config.toml
d_expert = 48
activation = "quick_gelu"
router_score = "sigmoid"
balance_bias = false
optimizer = "soap_variant"
batch_tokens = 32768
Below are experts of layer 9 (counted from 0) of a mixture-of-experts language model. Rows are named router (the router's row for the expert), down (a neuron's output weights, with its number) and show model dimensions 0-127. Each number is 500 + 40 x the weight over its row's rms, rounded and kept within 0 to 999. Numbers have three digits each.
Before each expert's rows: "comes before" lists some tokens at least twice as common just after its tokens as in all text. This comes from a sample of Wikipedia text that the model never trained on. Tokens count by the router's weight.

# expert 74
comes before: "|", "==", "=", "===", "The", "In"
router:523573518474526507504492540549500500452538505505486463526548457470517544516467471527570478422471591561488403503435463491490529527560512448496450515470522455502546448506524552471506488470481487491473478534525426442538536515559464505519557512470433473539579513534500447470456453449427523559433580528522457485584447566527528479549537506510512496525470462568466539506497453513491531568525
down2:524552482518466568522427495468547458472493452492574418439426552513529459525506539498490514587483513500466457491515545460521596511530503546520472474487567509523507485483461451459490503441528481552608515520512545471520512510528562522462445491509497592537431507537517469488488493506535556545499554478529520485476499473484459495459579502568493562560579539550549528498492464456525420465473
down3:506458579526564518499563543423540427514581491463505504532540470513496523543569558593544455487508467410515471513466466477544521453581478528501527478516472475481543426480516544515523475446487474505471524555510420465472534518502500494463520515503591477549567507540441517511451531477530506507488492495477497476535490560533578447443536493570438473536481420524492503472479432540536536487459
down4:543503490540467481460433523549445474522530589525464448528499468539508525451486538530470441529586459499448507468482484470494528513537589480473486513495514531476553492493484542449538428433471551504461542451481517478511427527560447510526598508480482446535461499501531504504518504389489449426447468510548484481512527507518440581485475498500494534501432497485483516483476502584492608573485
down5:513477450525447557488499524469549466523495486420477480480512566438424454548504503487469521426529529462492506510540551548451543501432528533499493505584535441471561516510534505451520536516509533540522462483464466491559463483500471483518605455534545478513535526490524516440452492557510436421495496470502521434511473427509497541599521537482560530509463469470484482420508408502527427499565
down6:471492576466479479459531519521456493539548588480549514488505530470508540496587563472511473442524561515466475506520453527508523490492402494456482526527498485615491535522444496569534501528551488577452461505515479477512540464473516436539522475486466506520469592542440520555535507451523480574492483514508505558445514436435605489529506531546463500487492508497462481524430533539426450513545
down7:520580463499538517509482513503515517554441556479518556537522550493506466502503436532544528497451565449471475490509508533503560532489570500521501498472591467437520498488468526501505491473485561493461427448605439578529459529523561444519504446509478505552467542465461528529491494545453535473457459633485539555476467493490485500507512453514486522461457376557481527541523484544508482512442
down8:509526460413424450509511555442474497457573519547509511486471507483500457478541475567510563456534499474451476519433504481529478487593490498420560485454442503482439496455542540461408498428582471536515481496483482453524476561493439574495479475517447524501541514547484501406545459465487521541495489504476490498455526419534554514576421481537505462503458499525523530456450470467503505521512

# expert 55
comes before: " the", " he", " it", " they", " she", " was"
router:517493518459514511489478532603520497509567499499500500519509504494523533495514474507551497477510542605529540528501511508507558527561513505454501544501493476551504542517548568536547544586516522501511573548488524519565546516473471480543508531476489504558620579500509555490514397462504591542473610513519457472533493561445493550495512512500466493515428495588495547522560504518501461545451
down0:534535499573466500517481469539480558480462425460521433572514516492533529566511491499545478542475537454462528557490472517534468484488533470467497515435456433506471486433605443477441596549527556511543516469501547516537444456512506483542449519503489451525585501424457489565468487522485518542514491524484441510460479448532427548564525511498455567487484554468459427489523482571471475494483
down1:493455497499583451546423483522554504558495467512517510516492514447581479486473450517451523481509508556517506457555507526525472449497541492439520469515448550463515566444476505441517469495537447416535494581459536504488477480529539490457482482575537525509520547534472538534524518501567485544503510530402578473570511555478498480493487398452553555509476503559485597504562467448466508492531
down2:438542505524453509497483470465533585531464507461525514567546527475554501515519504444448492469559501464460487501504413587544471462449476484425546508450468567476507493457473497450518434538494548496469468536502517570476512428491584546507475493485516470449458573515413505507550495534472497620507506496505441570477483537546502483525481516486499593553449473465541474552481471462540500493471
down3:572522531543409480500457450465518501573570472481487451503460468521532500444564535430486464548504449490438549450467582445433508510489500542478512532455484522531460432448474505406535449500457499447503522472513548487480527469522505481438522513528465472431447477483460452514458514533533456475489494515485524463533541592511493486544534506497507515496531504488441398525516400441514441485461
down4:538533437519443457462483431456426473444444556498483414577532517523467525518437460433505551576517423503525427457490569468531577567472442494482475494499506530500510491491474533548450503479465497470502499514496457520529496431442474546447561469520495482510483498472476572491440521477484438517559484501528464454492519493483516494535543535522410510493421445499510560589540533523533510512515
down5:561487508472435527486508466539528487554555502467476537489569499505579562406476507572550466450476475424477470468555511533496524565466503548458474486566505471547459526518489426493534484488445511437534490529521486553501414553533526522491444456497493473525554555447477501461516451437506517480509468474449493502498566456499454459421463479492496485438432539506519562510552473501484426554574
down6:491458540418495473526500543491463484527490553490473460568516509495457470463514547491600493470495540522554515517507497486499453515467519550492509543469487536442470441512540443458494515503511627477476480530519467450496517491453480560505573581536516560454514464466585558572432466491567488485521503505495490556522505459482447549503520418498456585548527463538472559537539571481547456486463

# expert 206
comes before: "|", "-", "\n", "|---|", "|---|---|", "|---|---|---|"
router:598538500472533470538458531569499480518535511499576555448544500485528536500493491515488521468563496547462402555464497522464536536559507506503533534554524507452508494467574491466510482531490549418453517539460448501427483504485438479538616453536542487483502556421514495481466507480556453538527525549488533476520464521531571523488491497506457473542529538533528532497563428509541507616521
down2:488523481510501494529535515434490551494560491429460483499531475584443515557457526458602498496473511434501495530518446517471481506533474544520468427516501541533501511520489507445552514532480428538592473470553494532530534499483484515524536575561526518421542492531517461522459477507487522549449487569564527563485446439460464524495493438462486588530445496405444506528543556482541541474547
down3:517451439550553580502456538493502442553511552475540529473531503497491488507545497470497477520473479541439521481465505498519524575491496557568550445498521500540557473511480552511562526445417567497511466480506440583586489563484503455428533526560468552488481498477531487479466522537436446552569520516502500506489479536532475545461532438466470432478410412498461535515478433550485492517459
down4:431488523586453387467490457482564480492495490527516416468506505549554469511485429483459530486502457493592472441526521461575526498428467519568563448472498570428440493517474547507447504498431519481482514468456464482467450430463540402518503525482497472468498530477506497487513514456500479517576485527465508553564478469523483556520595534520539516484508482494517539472560481534503544486496
down5:540500414486447522553482489483495448532556549589492583544513515455515549459474605483477526472508427479551496538450447527494483526593573491512491554561544498527551529546484463550506487501513482526470493469465510551450519495462483537569516531421503454485541512568501478507489495473507524456502572562492527582516412449537443445467508442498461479495461492477503560523491461538457494526483
down6:619484586487459515546520540528516496455480500515545459501504501499488460512497571512507492612489535474463495459453507494542458563525476478516414479486497492516530440522559490460486497521465522544449551463456527493611531458506537514397473515489497476473564471507496459553549554421490521492518505460471545486526437502500509523507535520532488472506589534498567548534427564521444555462465
down7:508559522466512509626486489436488495450517470562508499488495543473432539515465512459461497479551466514501487531510523618506518450499541524580531495476514530566514561538499472511521478483486493575542549538507523540468510548543464579514413490495500424563470520419448575527501466569529472541476493517465571533526512488503513536550569475556506509434456532564441513489469489551513509489512
down8:508507458449499493486544554518495506435508499481533451531497555503510512490476524598519454499533513472484535540533516462474462533492529482411540484507388475481488559508462531493541568480514536579462497456492523425650456454465461467453503519522478465511461529461521548499490483517520505451453481496563481432400466473480541495524451534486530570452570444511524537493459528540445520456525